config = dict(
    hidden_act='squared_relu',
    moe_layers=[1, 2, 3, 4, 5, 6, 7, 8],
    init_std_router=0.0111,
    beta1=0.93,
)
Below are experts of layer 2 (counted from 0) of a mixture-of-experts language model. Rows are named router (the router's row for the expert), up (a neuron's input weights, with its number), down (a neuron's output weights, with its number) and show model dimensions 224-335. Each number is 128 + 24 x the weight over its row's rms, rounded and kept within 0 to 255.
Before each expert's rows: "gets" lists some tokens that make up at least twice as much of what it gets as of all text. This comes from a sample of Wikipedia text that the model never trained on. Tokens count by the router's weight.

# expert 0
gets: " ", " the", " of", "-", " in", "|"
router [139 137 123  77 117 160 187 132  91 143  90 161 106 119 106 126 101 144 138 124 145 104  97 129 127  85 109 136 145 125 142 105 111  96 119  92 136 145 151 102 150 127 118 129 128  79 110 115 102 109 104 129 103 128 107 123 150 145 137 159 107 187 119 108 147 138 163 111 170  93 115 126 139 114 142 118 107 120 114 121 149 127 111 107 125 108 122 105 131 147  90 154 189 158 144 145 120 130  48 147 134 120 104 105 126 103 113 140 158 113 129 117]
up0 [150 106 119 162 105 157 155 143 137 122  99  95 168 118 143  82 149 143 101 110  94 141 130 166  93 158 119 115 115 137 135 158 121 157 108 130 139 121 104 151 131 104 157 105 146 108 105 105 112 146 112 130 118 137 166 157 155 156 140 114 158 152  97  87 126 103 133  79 143 101 102 153 172 104 156 140 166 129 129 165  89 104 150 138 129  86 150 102  96 139 113  92 153 132 140  89 121 122 134 173 119 181 147 148 110 119 137 142 126 160 145 105]
down0 [157 102 138 128 154 133 108 133  82 140 139 115  94 132 129 125 119 116  85 148 130 146 132 130  86 144 118 139 144 115 105 120 154 133 155 116  91 123 150 121 101 152 142 141 122 100 101 120 140 155 109 132 153 118 210 179 136 170  98  99 120  96 105 133 102 176 129 118 143 122 119 177 120 110 161 129 164 111 136 107 147 131 162 113  89 144 136 104 123 122 124 107 125  94 110 100 152 110 105 158 115 144 184 104 112 159 101 147 106 139 147 131]
up1 [119 111  94 115 144  99  76 172 137 128 139 123 122  67 139 101  95 132 152 111 111 107 140  40 120 140 110 127 139  87 125 118 147 185 128 162 140 156 126  94 141 178 109 135 162 145 150 150 104 142 131  93 138 127  73 121 122 153 100 118 133 138 120 156 168 105 141 104  88 197 148 108 193 144 121 120 146  79 110 143 147  96 127 106 132 168 130 131 116 136 106  90 140  74 129  82 167 126 138 135 125 156  73 141 156 179 134 103 110 153 117 187]
down1 [133 166 159 102 163 125 137 173 112 121 133 144 117 169 143 148 111 132 119  91 156 104 137 136 121 136 148 123 106 105 102 170 116 103 131 120 145 104 190 150 143 125  81 148 117 157 114 168 141 165 121 127 112 125  96 126 137 143 101 124 134 127 159 170 122 123 145 145  91 115 125 123 130 128 141 138  90 141 129 173 123  83  84  62 132 117 117 114 129 118 175 156 155 121 172 128 113 125  92 113 134 125 121 170 130 180 115 121 117 108 111 161]
up2 [142 177 115 140 153  92  91 120 146  91 145 135 109 120 133 123 126 115 135 127  55 105 100 120 110 142 100 145 143 147 169 175 150 104 171 139 181 121 105 133 120 134 132 128  93 159 124 103 143 138 117  86 135 166 154 130 138 155 127 104 173 150 111 129 141 105 120 140 125 135 103 120 126 139  92 150 115 119 147  98 142  98 141 125 155 143 120 135 164 126 136 148 126 117 129 105 116 124 127 142 130 106 124 102 130  97  98 123 136 140 107 156]
down2 [ 96 144 135 142 113 133 129 105 121 155 101 135 108 167 108 165 155 120 104 158 148 107 120 126  69 125 161 121 145 107 120 134 121 133 120 110 113 142 108 149 163 114  91 122 140 151  99 119 116 116 150 101  97 120 169  97 136 134 146 160 110 106 169  83  98 138 106 117 120 137 128  93 120  92 112 104 111  75 145 104 176 132 157 142 135 120 106 135 114  79 146 112 167 115  64 120 170 136 127 101 127 131 143 180  98  80 121 118 122 132 143 144]
up3 [138 111 132 147 129 139 107  96 126 183 123 140 105 142 127 111 118 136 167 120 121 137  90 124 115 150 165  81 132 105 154  88 124 118 148 105  92 150 160 115 102 128 172 120 123 170 117  97  96 147 121 154  84 119 124 123 110 135 165 116 129 139  77 139 142 128 136 161 133 143 134 177  96 137 142 147 169 112 126 118 110 110 145  87 141 128 124 143 143 152 126 175 141  85 126  80  76 149 123 125 137 175 142 123 124 125 136 122 139 124 122 125]
down3 [133 136 131 154 150  85  90 155 128 100 129 121 141 110 119 122 114  65 107  94 121 124 136 125 137 105  99 129 140 147 130 172 105 131 122 141 111  53 124  98 119 140 138 141 100 128  67 124 106 150 173 102 103 144 140 158 104 101 137 107 124 122 140 121 143 137 143 115 127 113 155 147 150 123 188 147 126 144 121 122 104 130 145 108 141 154  92 159 169 157  67 157 145 175 113 127 130 161 120 136  80 136 165 139 195 114  88 179 103 115 146 114]
up4 [120 141 116 150 160 148 119 138 130  92  81 117 140 139 132 105 106 168 149 108  87 137  80  98  92 110 122 126 149 134 119 149 167 125 118 153 135 132 151 171 151 139  70 142 115 155 152 153 128 100 143 127 113 136 108 129 107 106  94 102 111 112  86 113 180 108 131 119 122 128 153 156 140 169 174 137 124  80  99 134 154 133 151 128 118 135 149 102 142 110 167 161 135 114  87 119  99 169 131 153 129 170 199 117  94 101 154 140 171 131 154 142]
down4 [141 169 147  98 153 161 122 148 107 159 123 139 128 121 160 111 142 138 101 147 143 161 107 155 102 162 156 121 145 120 157 109 143 111  98 127  90 142 120 151 110 173 123 140 111 163 140  82 138  95 151 142 129 123  87 171 135 163 101 122  83 135 154 140  51  71 135 163 106  81 154 137 122 124 123 121 102 103 172 137 176 161 178 108 166 123 151 133 127  97 117 160 121 116 171 157 135 168  92 137 113 115 146 125 115 134 122  98 168 144 101 132]
up5 [140 153 106 146 124 109 135 118 126 146 100 126 126 144  77 154 108 125 138 100 116 167 171 153 155 147 137 127 115 111 125 106 143 146 138 118  87 140 140  97 133 160 178 127 132 137  97  98  75 142 156 110 168 111 148 159 122 161 144 119 122 135  68 147 102 105 124 146 107 111 140 144 117 139 125  79 125 107 110 147  98 103 128  99 132 125 110 118 138 125 107 135 121  98 110 103 157 165 118 109 115 135 145 166 176 149 102 118  93 112 165 160]
down5 [121  99 153 117 156 128 121 175 161 115  99 140 118 126 161 127 123 125 140  82 153 130  96  74  80 104 112  90 121 127 140 112 143 107 148 107 139 129 137 129 134 119 144 126 130 130 103 147  96 168 129  90 123 127 149 135 118 112 157 130 128 136 112 146 121  95 135 137  81 144 150 116  98 151 187 121 134 117 117 138 125 121 131 118 164 118 132 141 100 141 113 106 144 147 109 125 122 125  87 173 149 155 115  95 164 114 139 104 132 113 124 128]
up6 [128 157 138 147 131 121 139 109  99 111 133 153  93 128 132 115 140 119 141 133 129 148 109 142 169 124 107  43 157 120 116 128  97 108 126  92  95 124  83 142 146  93 155 165 139 133 110 131 130 165  93 113 125 159 164 120 142 125 150 122 115 120 145  70 135  55 125 113 142 104 125 138  82 129 154 154 131 161 100 127 146 106 135 164 156 160 128 176 130 161  91 151 122 134 172 166 140 106 139 116 116 107 155 109 142 101 154 166 136 107 173 160]
down6 [105 143 101 100 115 132 125 126 113 135 109 161 147 148 136 123  85  95 147 113 162 167 105 151 168 141 152  97 161 112 151 102 114 146 107  92 110 123 119  92 131 141 123 146 140 128 112 129 136 151 105  99 113 165 109 129 153  91 126 130 112 151 111 109 140 134 109 109 145 142 121 120 122 101 150 102 125 145 117  54 139 156 141 131 152 156 155 128 101 161 111 150 119 139  88 100 139 151 134 140 147 138 109 137 135 133 133 168 176  92  87 135]

# expert 2
gets: " and", " a", ";", ".", " as", " that"
router [135 118 142 147 136 148 131 115 115  96 180 119 139 122 114 120 132  92 128 109 117 151 153 110 132 150 152 136  98 129 103 136 132 117 157 131 158 100 124 142 135 154  94 164 127  96 105 115 132 136 146 133 135 155 148 130 115 147 116  86 121 111 102 159 109 132 142 126  68 116 127  98 165 118 120 123 159 134 144 147 130 133 115 137 107 135 104 160 126 111 152 124  89 105 123 121  95 158 146  66 135 166 143 157 100 144 191 145  93 146 157 168]
up0 [100 127  85 170 118 148 144 181 127  70 153 132 114 138 135 174  94 136 127  58 121 172 121 113 137 150 109  99 140 104 172 115 176 142 121 137 121 111 154  94 139 133 154 153 128 119 119 174 145 189 151  99 154 116 156 113  92 166 122  90 112 121 157 163 146 122 145 164 136 119 130 154 148 148 156 107 148 104 151 133 121 126 130 104  55 101 110 149 157 127 162 119 128 139 126 152 128 128 128 104 134 117 104 121 107 120 119 119 113 132  93 144]
down0 [ 93 129 108 134 161 135 112 152 128 128  85 120 107 139 129 190 119 120 109 128 136 135 135 160 121 113 131 143 115  89 183 119  98 124 124 140 110 143 113 126 123  76 119  94  97 139 167 145  76 134 144 112 120 126 130  86 108 140 132 127 126 200 119  97 143 114 131 120 118 164 131 110 170 101  75 100 129  82 160 142 162 130 114 141 142  86 133 122 110 102  57 126 138 112 104 131 146 148 184 123 149 149 119 127 149 144 108 143 141 140 140 127]
up1 [170  79 160 116 119 185 156 110 161  90 171 158 171 141 158 166 116 130 164  99 152 153  78 137 127 138 130 157 150 119 123  96 115  79 101 102 179 116  76 129 146  96 141  82 139  93 114  81  88 129 164 165  93 159 164  62 143 143 116 155  98  62 144 122 139 121 119 129 140  92 115 170 122 127  84 126 122 149 165 129 139 154 138 103 162 140 137 155 146 120 118 126 156 144 162 143  94 137 125  91 108 124  79 105 134 128  96 141 135  86 125 137]
down1 [125 114 118 129 125 121 149 123 136 124 139 137 151 123  94  76 107 125 111  87 137 109 107 148 105 106 100 136 129 152 167 143 163 138 160 120 136 134 119 106 112 102 145 105 105  99 117 158 140 142  75 152 146  95 118 160 138  90 125 125 140  92 165 132 128 113  97 147 156 142 103 109 106 161 135 137 106 104 168 125 120 126 135 132  77 142 108 135 167 136 151 128 131 149 149 104 126 161 122 180 163 130 142 121 121 124 150 103 124 125 165 131]
up2 [108 122 100 164 101  77 155 108 126 134 144 133 142 147 141 140  74 142 156 149 133 126 141 133 147 134 101 134 150 121 183 115 105 103 117  86 111 124 170 119 161 150  98 117 143 122 140 137 135 169 123 128 163 144 138 114 156 110 150 125 130 160 100 110 146 115 131 109 152 142  81 143 137 100 115 179 140 102 143 103 152 146 138 137 138 108 138 166 101 112 112 138 116  79 110 142 139 149  86  88 126 110 114 134 105 118 127 142 130 128 111 142]
down2 [125 111 117 114 127 159 154 122 117 106  79 112 109 142 136 113 108 113 150 145 132 176 120 116 153  76 153 171 136 103 115 102  97 129 191 172 122 100  47 133  90 145 123 158 158 101 130 145  97 159 166 147 106 124 106 113 147  92 171 147 169  91 172 139 137 135 151 120 128 111 113 141 155 144 137 100  74  99 111 131 149 111 105 117 114 131 126 131 160 144 105 132 144 134 128 137 137 122 124 132 146 103 126 121 118 146 131 101 126  74  67 168]
up3 [145 157 104 131 158  98 132 139 148 140  94 128 157 168 139 114 105 158 139 119 130 171 106 144 143 124 113 175 146  91 108 128 152 131 132 153 143 151 141 121 112 120  77 145 133 121 133 155 123 115 119 120 137 176 132 146 127 127 155 125  87 136 136 100 114 170 182 154 184 135 136 108 136 162 133 107 139 118 173 134  91  81 125 105 111 111  93 152 107 134 118 131 183 140 122 180 131 111 102 140 120 115  84 115 181 152 117 126 127 164 178 151]
down3 [121 140  97 134 112 114  92  85 141 175 132 127  98 153 149 110 149  96 140 100 104 177 134 155 118 107 131 131 115 120 127 119 119 103  96 145 126 152 132 128 117 142 131 107  99 111 144 139 120 157 146 149 140 156 125 147  83 139 143  98 157 113 165 159 118 150 141 144 113 108 130 149  93 125 124  76 100 100 141 115 157 134 171 102 165 184 144  97 166 172  82 122 130 135  68  97 152 119 137 157 116 138  80 166 133 130 149 127 115 148  42 151]
up4 [153 156 114 149 117  79 111 116 142 134 145 127 150 146 149 124 104 116 136 152  45  82 138 113 117 161 141 135  99 114 148 102 114 155 143 157 179 120  67 138 177 176 130 177 179 133 139 114 108 163  87 113 128 100 163  97 166 144 117 108 102 112  97 121  96 128 131  94 120 127  90  93 144 176 150 191 117  82 125 139 141 125 125 153 151 109  99 121 108  62 128  97 150  93 128 133 111 121 138 127 134 165 119 126 186 117 122  91 112  81 106 122]
down4 [124 119 112 161 102 168 156 146 120 141 154 133 151  85 135 196 156 150 106 116 159 118 157 123 112 150 111 123 146 151 123 128  87 113 162 119 115 147 186 119 140 140 127 110 138 163 136 104 102 105 126 143 182 126 136 143 118 155 159 146 122 115 142 117 164 125 145  92 140 105 174 132 139 141 147 126 105 136 127 110 130 140 131 159 202 161 145 144 101 114 159 147 138 112 124 120 107  94  99 124  93 173 120 123 140 112 119 147 115  98 118 124]
up5 [133 125 116 141 175 138 109  92 139 122  85 107 144 141 121 111  83 136 146 152 127 101 115 117 154 109 132 138  94 161 122 175 113 139  98 139  85 148 106  83 166 122 105 131 138 109 151 119 131 123 125  96 140  86  83 107 122 143  82 141 107 104 125 166 157 142 145 120 112 133 127 154 136 146  88 109 126 104 119  81 177 121 120 113 143 140 156 125 142 126 117 177 154 145 136 144 141 160  82 143  99  93 110  88 164 156  99 128 150 133  96 179]
down5 [108 100 136 114 123 137 119 169 156 111 147 132 108 141 123 105 108  70 130 141 133 123 158 136 118 115 136 127 121 118 105 130 121 173 106 100 154 161 171  95 139 111  99 135 115 140 113 116 123 124 139 104 123 113 133 156  90 133 112 145  94  88 136 136 117 100 112 161  98 102 105  74 132 108 139 136 131 120 154 131  99 159 168 117  86  94 106 139 136 165 132 123 163 103 165  77 175 152 149 145 138  76 149 156 133 155  95 146 110 103 115 109]
up6 [122 111 160  92 147 138 135 136 132 109 151 115 113 168 124 135 136 104 146 118 117 144  93 165  89 189 137 147 135  90 104 150 124 123 140 125 122 149 136 155 136 122  97 119 141 143 157 110 173 170 137 112  97 146 143 133 122 141  91 129 115  94 151 111 120 144 112 126  97 126 112 118 137 119 125 151 131 115 102 189 178 122 127 172 135 143 152 133 137 155 133 116 100 202 153 173 119 106 172 148 129 123 123  87 116 138 119  98 107 135 149 122]
down6 [ 98 138 111 181 150 128 137 134 146 154 124 151 169 138 108 174 133 133 168 168 146 137 141 149  87 146 129 145 129 122 103 104 136 134 121 108  78 114 120 132 157 120 139  58 137 123 114 109 111 104 124 109 117 139 156 130 116 166 141 117 131 142 113 127 117 124 115 145 171 126 104 168 163 138 117  95 157  96 101 150 100 203 118 101 108 166 108 137 125 180  88 111 121 129 152 105 125 117 162 135 142 103 136 152 143 132 122 143 136  96 130 159]

# expert 1
gets: " |", "th", "202", " September", " March", " October"
router [107 109 115 123 148 130 105 159 133 154 156 130 147  99 159 145 169 144 115 160 132 114 137 141  86 122 133  90 160 144 135 149 136 151  96 159  85 127  53 150 131 114 152 109 123 157 192 123 159 103 108 112 124 105 132 120 138 124 163 131 136 103 169 129 136 159 108 126 134 147 111 145  78 138 129 134 120 127 108  96 110 157 139 134 137  88 126 102 138 128 139 107 131 109 149 147 159 122 168 127 153 122 193 115 158  98 116 132 120 145 122 124]
up0 [153 127  73 112 123 120 126 160 115 123 126 140 128 138 151 135 116 155 142 138  93 167 142 169 112 129 105 127 144 112 152 125 141 124 143 126 105 117 111 137 116 112 108 109 130 145 144 116 105  95 132 123 105 165 114 124 116  86 105  97 149 148  86 169 125 147 160 171 146 164 114 100 163  94 149 123 120 145 126 148 132 139 125 126 151 137 136 125 156 102 141 160 141 127 121  91 134 124 134 101 117 135 177 197 137 189 133 139  81 119 158 149]
down0 [110 170 126  90 143 113 128 136 123 120 127 132 159 139 165 118 102 151 120 125  96 107 133 147 137 127 132 129 128 127 133 127 109 123 139 119 137 118 144 176 145 132 167 162 118  83 151 115  86 113 159 137 149 124 150 157 121  95 137 151 124 163 154 173 159 137  94 131 100 121 157  86 133 125  47 124 111 154 115 124 162 113 144 126 125  60 112 130 147 169 154 128  94 147 156 152  98 101 165 125 112  88  97 119  90 115 153 122 146 163 132 115]
up1 [166 102 115 168 153 169 129 110  80  92 184 145 127 124 175  98 111 121 154 108 117 148 107 142 142  91 139 140 118 139 150 148 118 116 105 126 128 134 165 144  96 143 112 119 109 117 124 101 129 151 144 154 105 160 139 144 124 126 146 182 116 164 119 122 133 126 146  84  61 152 115 120 139 112 135 101 138 114 143 107 113 140 115  93 114 139 141 159 154  93 141 164 143 105 114  92 152 116 112 127 153 135 130 103 136 115 142 133 133 140 128 177]
down1 [152 169 146  80 156 164 136 118 116 151 120 119 158 177  93 129 132 162 185  95 149 135 133 137 123  80 109  88 150 141 122 125 122 120 150 122 116 139 153 126 131  79 103  85 101 120 138  94 118  87 129 164 108 167 110 115 158 108 126 100 125 162 132 105  98 136 121 134 111 138  98 122 104 139 169 103 137 122 164 140 150 140 122 176 162 102 110 118  75 122 136  94 130 136 144 130 179 110 147 106 130 159 123  95 133 127 152 173  84 106 136 115]
up2 [115  96 126 131 160 120 108  89  77 139 143 112 124 132 140 157 117 171  71 109 138 148 126 187 145 116 103 154 152 115 127 125 129 148 144 153 120 105 142 103 150 151 125 101 104 133 159 119 115 122 174 106  93 107 122 129 114 108 112 117 148 121  85 126 119 150 120 104  74 110 135 123 135 145 132 182 107 124 100 144 150 118 116 134  84 146 153 122 122 122 148 163 101 101 135 135 119 160 137 107 124 105 117 119 137 149 104 129 165 128 152 117]
down2 [ 64 140 138 113 121 106 105 131 111 154 127 126 135 162  96 145 131 113  94 110  98 148 150 144 114 118 140 122 154  95  95 109 121 114 101 167  94 114  89 124 161 136 123 122  91  74 138 148 149 143 152 150 133 139 140 136 159 156 142 186 111 131 120 152 131 139 155 122 138 106 141 148 149 151 157 116 119 143 154 161 107 128 151  97 118 116 116 158 158 148 162 149 121 107 112 122 152 113 120 117 102 139 119 117  99 127 148 109 145 134 145 113]
up3 [ 93 131 118 104 122 119 137 127 129  75 141 165 128  80 150 127 119 100 150 124 137 151 129 152 156 124  84 143 163 101  95 186 142  85 100 169 161 131  97 164 132 143 133 133 134  94 175 120 112 109 123 108 123 132 129 148 103 124 140 152 122 125 103 115 134 133 103 109 151 113 110 129 143 116 117 121  96 168 114 155 103 137 146 143 168 101 142 122 121 115 144 175 135 148 116 136 122 135 155 169 142 142 166 124 131 134 211 132 145 182 149 149]
down3 [143 168 139 156 117 167 143 115 109 119 144 119 166 133 123 125 180 162 104 176 142 155 162 148 170 121 167 117  79 151 139 132 137 120 129  98  99 107 137 128 133 137 112 158 107 163 101 121 120 164 106 120 107 135 141 113 149 139 136 129  74  98 165 142 177 134  93 141 129 125 121  80 112 170 165 137 112 155 157 137 126 103 137 113 164 115 124 102 134 144 146 119 124 102 149 154  43 165 129 120 102 120 143 186  77 102 118 131 127 140 141 131]
up4 [156 132  79 179 106 136  73 109 161  84 106 118 138  98 127 161 128 126 108 102 126 120 175 134 103 114 115  94 118 134 126 157 171 130 127 107 122 118 137 121 113 155 115 122 179 134  97 117 124 174 125 149 126  81 151 110 117 121  90 119 126 137 123 125 134 102 118 110 104 143  66 143 116  92 138  83 128 123 142 155 112 125 143 118 115  69 133 104 113 177 122 165 154 130 141 132  94  79 115 136 139 172 176  89  97 130 150 146 111 118 124 105]
down4 [145 145 119 139 132 165 107 122 143 165 142  64 141 166 138  97 109 120 127 126 122 107 149 185 145  85 137 108  97 160  94 144 127 162 120 144 124 108 154 151 132 160  76 131 133 111 134  72 146 122 145 152 103  98 201 141 126 128 134 160 121 114 125 162 120 124 128  90 121 126  99 121 141 127 137 154 127 158 153 136 139 132 124 139 111 143 100 110 165 154  88 125 136 133 173  91 149  92 133 117 119 120 149 110 164 142 135  92 150 130 128 103]
up5 [109 105 109 110 166 167 147 155 101 126 156 115 174 115 123 152  96 131 120 132 112 189 151 141 116 125 162 108 162 118 167 151 147 113 132 177  94 129 110 147 145 120 117 134 106 161 115 166  99 129  72  96 108 170  95 166 169 109  97 123 135 134 143 115 111 130 127 127 175 147 160 123 153 148  90 122 125 180 162 142 125 178 121 158 134 143 123 167 160  99  85 133  97 128 124  93 151  75 110 112 118  94 120 127 183  87 124 146 110 111 148 101]
down5 [109 117 161 133 138 119  97 122 147 134 129 100  86 120 121 134 129 125 146 107  88 153 153 104 145 154 152 141 139 104 158  89 134 137 148 110  95 136 102 171 137 133 116 113 142 101  74 128 117 102 148 143 129 154 152  92 129 140 148 137 118 154 147 122 144 126 133 134 201  94 114 125 135 127 122 143 137 155 114 119 155 194 122 118 118 160 140 151 132 119 148 121 100 102 115 130  81 137 130 129  82 135 124 147 128  86 127 107 105 126 170 124]
up6 [103 125 167 125 117  69 151 131 134 135 114 160 153 164 176 129 132  95 132 180 112 126 129 116 136  82  73  99 106 113 112 123 142 111 142  62 139 116 125 154  94 128 129 144 142  85 163 162 126 102  89 154 110 171 164 125 102 140 125 138 164 155  79  83 119 131 134 139 114 144 114 160 160 117 122 157 160 142  75 151 160  98 123 121 137 144 160 125 128 133 130 108  92 133 134 130 113 101 159 138  93 167 117  98 117 116 167 153 111 111  93 128]
down6 [125 144 141  72 126 102 143  79 141  99 133 123 102 139 135 105 119  59 116 140 133  87 101  87 152 133 133  98 105 141 132 101 167 112 140  95 123 143 111 145 127 130 199 141 167 145 133 165 121 122 117 129 146 173 118 138 158 122 150  87 156 114  97  93  99 104 114 104 167 111 160 129 148 136 161 109 151 133 115 101 113 141 114 103 151 160 163 138 113 125 131 141  98 138 145 132 109 117 121 124  95 112  83 148 134 158 173 118  99  59 172 154]

# expert 3
gets: " (", " |\n", ":", ".\n\n", " to", "=="
router [ 86 137 140 153 122  70 106 119 162 131  90  89 137 168 144 135 128 120 129 129 129 134 152 132 139 162 113 112 135  87 140 110 125 146 135 113 117 133 179 116 128 102 157 121 111 202 122 164 122 150 135 124 170 125 130 168  97  92 121 130 113 102 116  90 121  79  82 125 116 135 148 148 127 140 105 125 137 110 164 144 115 100 168 142 125 175 146 170  94 142 137 114  75 137 111  97 140 104 176 164  96 107 102 137 133 158 102  74 129 130  92  97]
up0 [149 134 146 147 125 111 171 151  68 128 121  94 112 131  95 163 146  92 162 116 168 105 121 138 142 155 124  99 117  92 165  97 133  99 127 147 124 158 149 140 156 146 144 154 133 174 115 179 142 170 124 148 140 121 127  93  85 101 107 154 138 126 143 122 136 124 179 137 129 137 164 150 129 110 152 109 129 169 126 162 131  85 163  94 109 141 129 136 111 135 133 106 123 134 115 178 136 130 119 112  93 121 129 139 142 105  96 101 151 119 131 123]
down0 [120 172 134 168 133 131 109 130 133 120 137  82  92 125 110 142 172 135 133 112 147 100 141 101 132 120 108 147 134 156 130 143 102 138 138 136 140 130 101 101 106 142 128 118 137 140 134  92 132 119 118 140 104 123 121 151 113 128  77 107 136 131 161  62 134 139 140 113 152 111 137 136 130  95 101 122 141 148 148  75 109 128  81 135 111 129 139 153 109 201 195 137  85 151  86 158 174 145 112  98 137 142 126 113 128 117 137  92 100 116 113  99]
up1 [153 121 152 147 109 130 165 136 129 163 162 128  97 146 158 122  95 142 138 171 124 129 135 179 140  84 110 125 134  92 140 129  88  93 172 158 106 129 133 167 154 102 129 138 126 111 151 119 157  99 118 124 117 130 159 104 139 125 102 124 110 108 127  92 114 137 115 122 151 141  98 157 121  95 119 152 136 161 132 111 165  92 146 114  93 110 134  95  61 119 127 130 105 156 130 142 118 142  85 133 164  74 153 107 104 111 125 148 119 139 125 109]
down1 [105 103  88  83 131 129  76  95 115  81 124 146 162 113  95 135 117 116 121 136 111  97 153 121 143 123  77 127 111 132 124 124  97 193 110 152 165 133 126 147 110 127  95 174 117 170 124  97 184 123 121 141  99 147 128 150 100 125 128 120 172  68 100 151 132 136 140 143 133 157 122 111 105 121 155 140 147 145 106 140 124 159 171 116  96 110 138 129 131 130 134 163 124 164 171 107  76 130 121 133 114 109 103 128  84 129 140 117 160 163 134 125]
up2 [182 129 137 140 139 112 124 149  62 117 141 121 122 166 133  98 123  96 121 123 115 150 124 118 147 114 156 178 134 148 142 144 132  79 167  70  85  88 158  98 108 143 175 141 138 149 146 152 129 129 158 152 156 160 131 138 120 154  99  99 159 156 118 127 127 138  59  98 169 121  76 101 138 172 137 125 126  75 149 109 125 107 116 169 113 108 141 125 143 160 150 107 135  94 103 160 141 117 172 145  92 125 111 122 102 131 132 111 134 161 163 155]
down2 [164 130 124 119 130  98  94 162 130 108 109 141 138 121  82 107 101 130 159 105  98  98  72 144 129 173 124 105 121 123  92 124 103 130 195  91  95 169 163  81 188 109 134 118 129 120 149 142 106 140 141 104 132 168 136 114  59 155 123 129 161 127 146 136 132 130 143 114 131 156 122 164  62 105 126 153 113 132 114 122  99 142  75  93 107 137 134 124 123 101 133 135 108 104 122 121 107 140 156 115 160 117 137 100 126 139 106 143 131 125 124 124]
up3 [ 97 133 133 100 169 154 140 178 100 102 109 109 107 135 140 141 127 141 106 104  75 116 118  56 165 163  89 175 127 120 138 131 133 136 145  85 108 140 133 110  94 118 185 150 174 111 137 163 113 157  99 135 147 152 125  92 127 150 122 129 102 131 107 109  96 146 107 132 113 152 132  73 119 130 115 122 113 136 149 117 154 129 134 162 138 106 138 119 178 155  99 109 161 128 156 128 120 140 111 150 118 137 115 137 110 116 159  95 167 127 108 145]
down3 [100 180 121  63 109 177 151 127 148 141 146 130 148 115 147 142 101  97 131 111 147 112 157 108 117 112 133 172  98  66 130 107 125 112 125 164 105 141 160 114 137 116 100 143 129 147  93 150 121  99 138 165 158 139 122 144 110 178 138 111 163  93 135 144 116 136 171 142 141 150 116 136 150 121 130 155 153 140 166 126 112 129 146 134 149 135  93 101 113 101 140 131 109 109 132 170 111 121 113 150 116 162 139 150 170 131 147  75 137 102 121 140]
up4 [ 91 122 141 134 114 105  88 139 122 141 112 190 166 121 174 134 136 143 130 159 129  90 116 134 158 118  99  72 152 133 106 122 145 119 144 100  77  88 146 172 145 137 153 118 142 144 140 118 108 121 140 147 138 119 158 161 120 147 126 140 140 160 120 125 159 103 137 127 138 163 148 158 180 126 156 148 106 125 125 135 165 169 129 100 121 137 108 144 144 102 162 147 145 139 119 151 127 152  96 121 113 114 126 124 147 145 108 140 131 161 165 126]
down4 [129 133 106 149 137 146 152 167 147 109 117 158 100 151 121 102 156 109 118  88 177 104 146 150  88  96 138 115 136 121 132 126 121 141 123 170 195 139 143 126 126 111 132 113 115 170 140 143 148 145 123 154 161  74 152 137 125 120 119 149 137 106 116 105  89 119 108 112 167 155 135 138 173 137 135 121  78 142 103 115 122 109 151 146 107 153 130 126 134 162 163  98 146 110 124 182 118 103 146 101  98 120 127 164 171 134 110 133 147  90 116 154]
up5 [ 97 137 130 126  94 121 139 122 159  96  74 158 139 136 155 167 122 127 160 132 163  96 163 111 127 126 144 138 158 122 109 147 119 119 151 110 148 132 133 183 111 121 147 119 100  59 124 130 133 136 116 159  82 123 114 196 142 105 126 104  74 120 124 159 108 132 168 102 150 110 174 154 138 130  92 147 120 156 122 128 110 172 113 120 136 151 157 137 137 120 119 181 134  96 138 135 135 140 110 108 185 114 135 130 121 128 130 137 144 142 138 112]
down5 [135 166  98 154 156 148 129  89 124  88 142 124  60 157 131 138 152 142 122  90 150 119  91 132 175 156 150 112 145  97 127 149 115 154 136 111 105 128 147 119 125 126 108 119 190 131 109 130 128 140 116 117 142 162 116 137  81 137 121 147 138 187 130 115 100 118 170 108 112 126 152 121 124 166 125 116 150 105 128  69 166 188 131 147 118 118 115 147 139  87 158 138 155  93 111 112 136 133 118 135 138 144 137 106 127 138 166 129 100  88 168 124]
up6 [142 132 116 142 116 124 109 107  67 147 156 136 151 131  95 133 122 145 153 124 107 136 155 127 105 168 148 138 140  80 142 135 123 161 132 150 136  88  90 141 137 129 124 117 127 140 154 134  85 144 120 124 125 183 137 148 130  61 171 149 113 129 140 130 149 128 104 134 115 165 126 119 121 154 186 150 169  75 150 114 158 118 113 117  71 152 139  62 129 147 113 150 154 136 104 113 133 124 142  83 183  94 136 107 124 123 136 117  90 153 113 134]
down6 [131 115 142 120 126 104 170 138 126  88  83 109  95 143  76  95 115 166 139  98 168  90 138 133 129 116 121 143 127 131 100 145 125 120  92 114 108 170 152 135 146 155  83 135 103 121 152 125 138 144 108 118 130 141 133 145 107  88 116 137 118 130 101 134 118 104  90 104 110 140 136 113 110 175 115 127 105 119 137 127  96  64  84 142 122 101 164 103 138 131 139 142  97 102 144 138 103 162 121 110 164 133 157 115 136 121 154 143 140 116 130 108]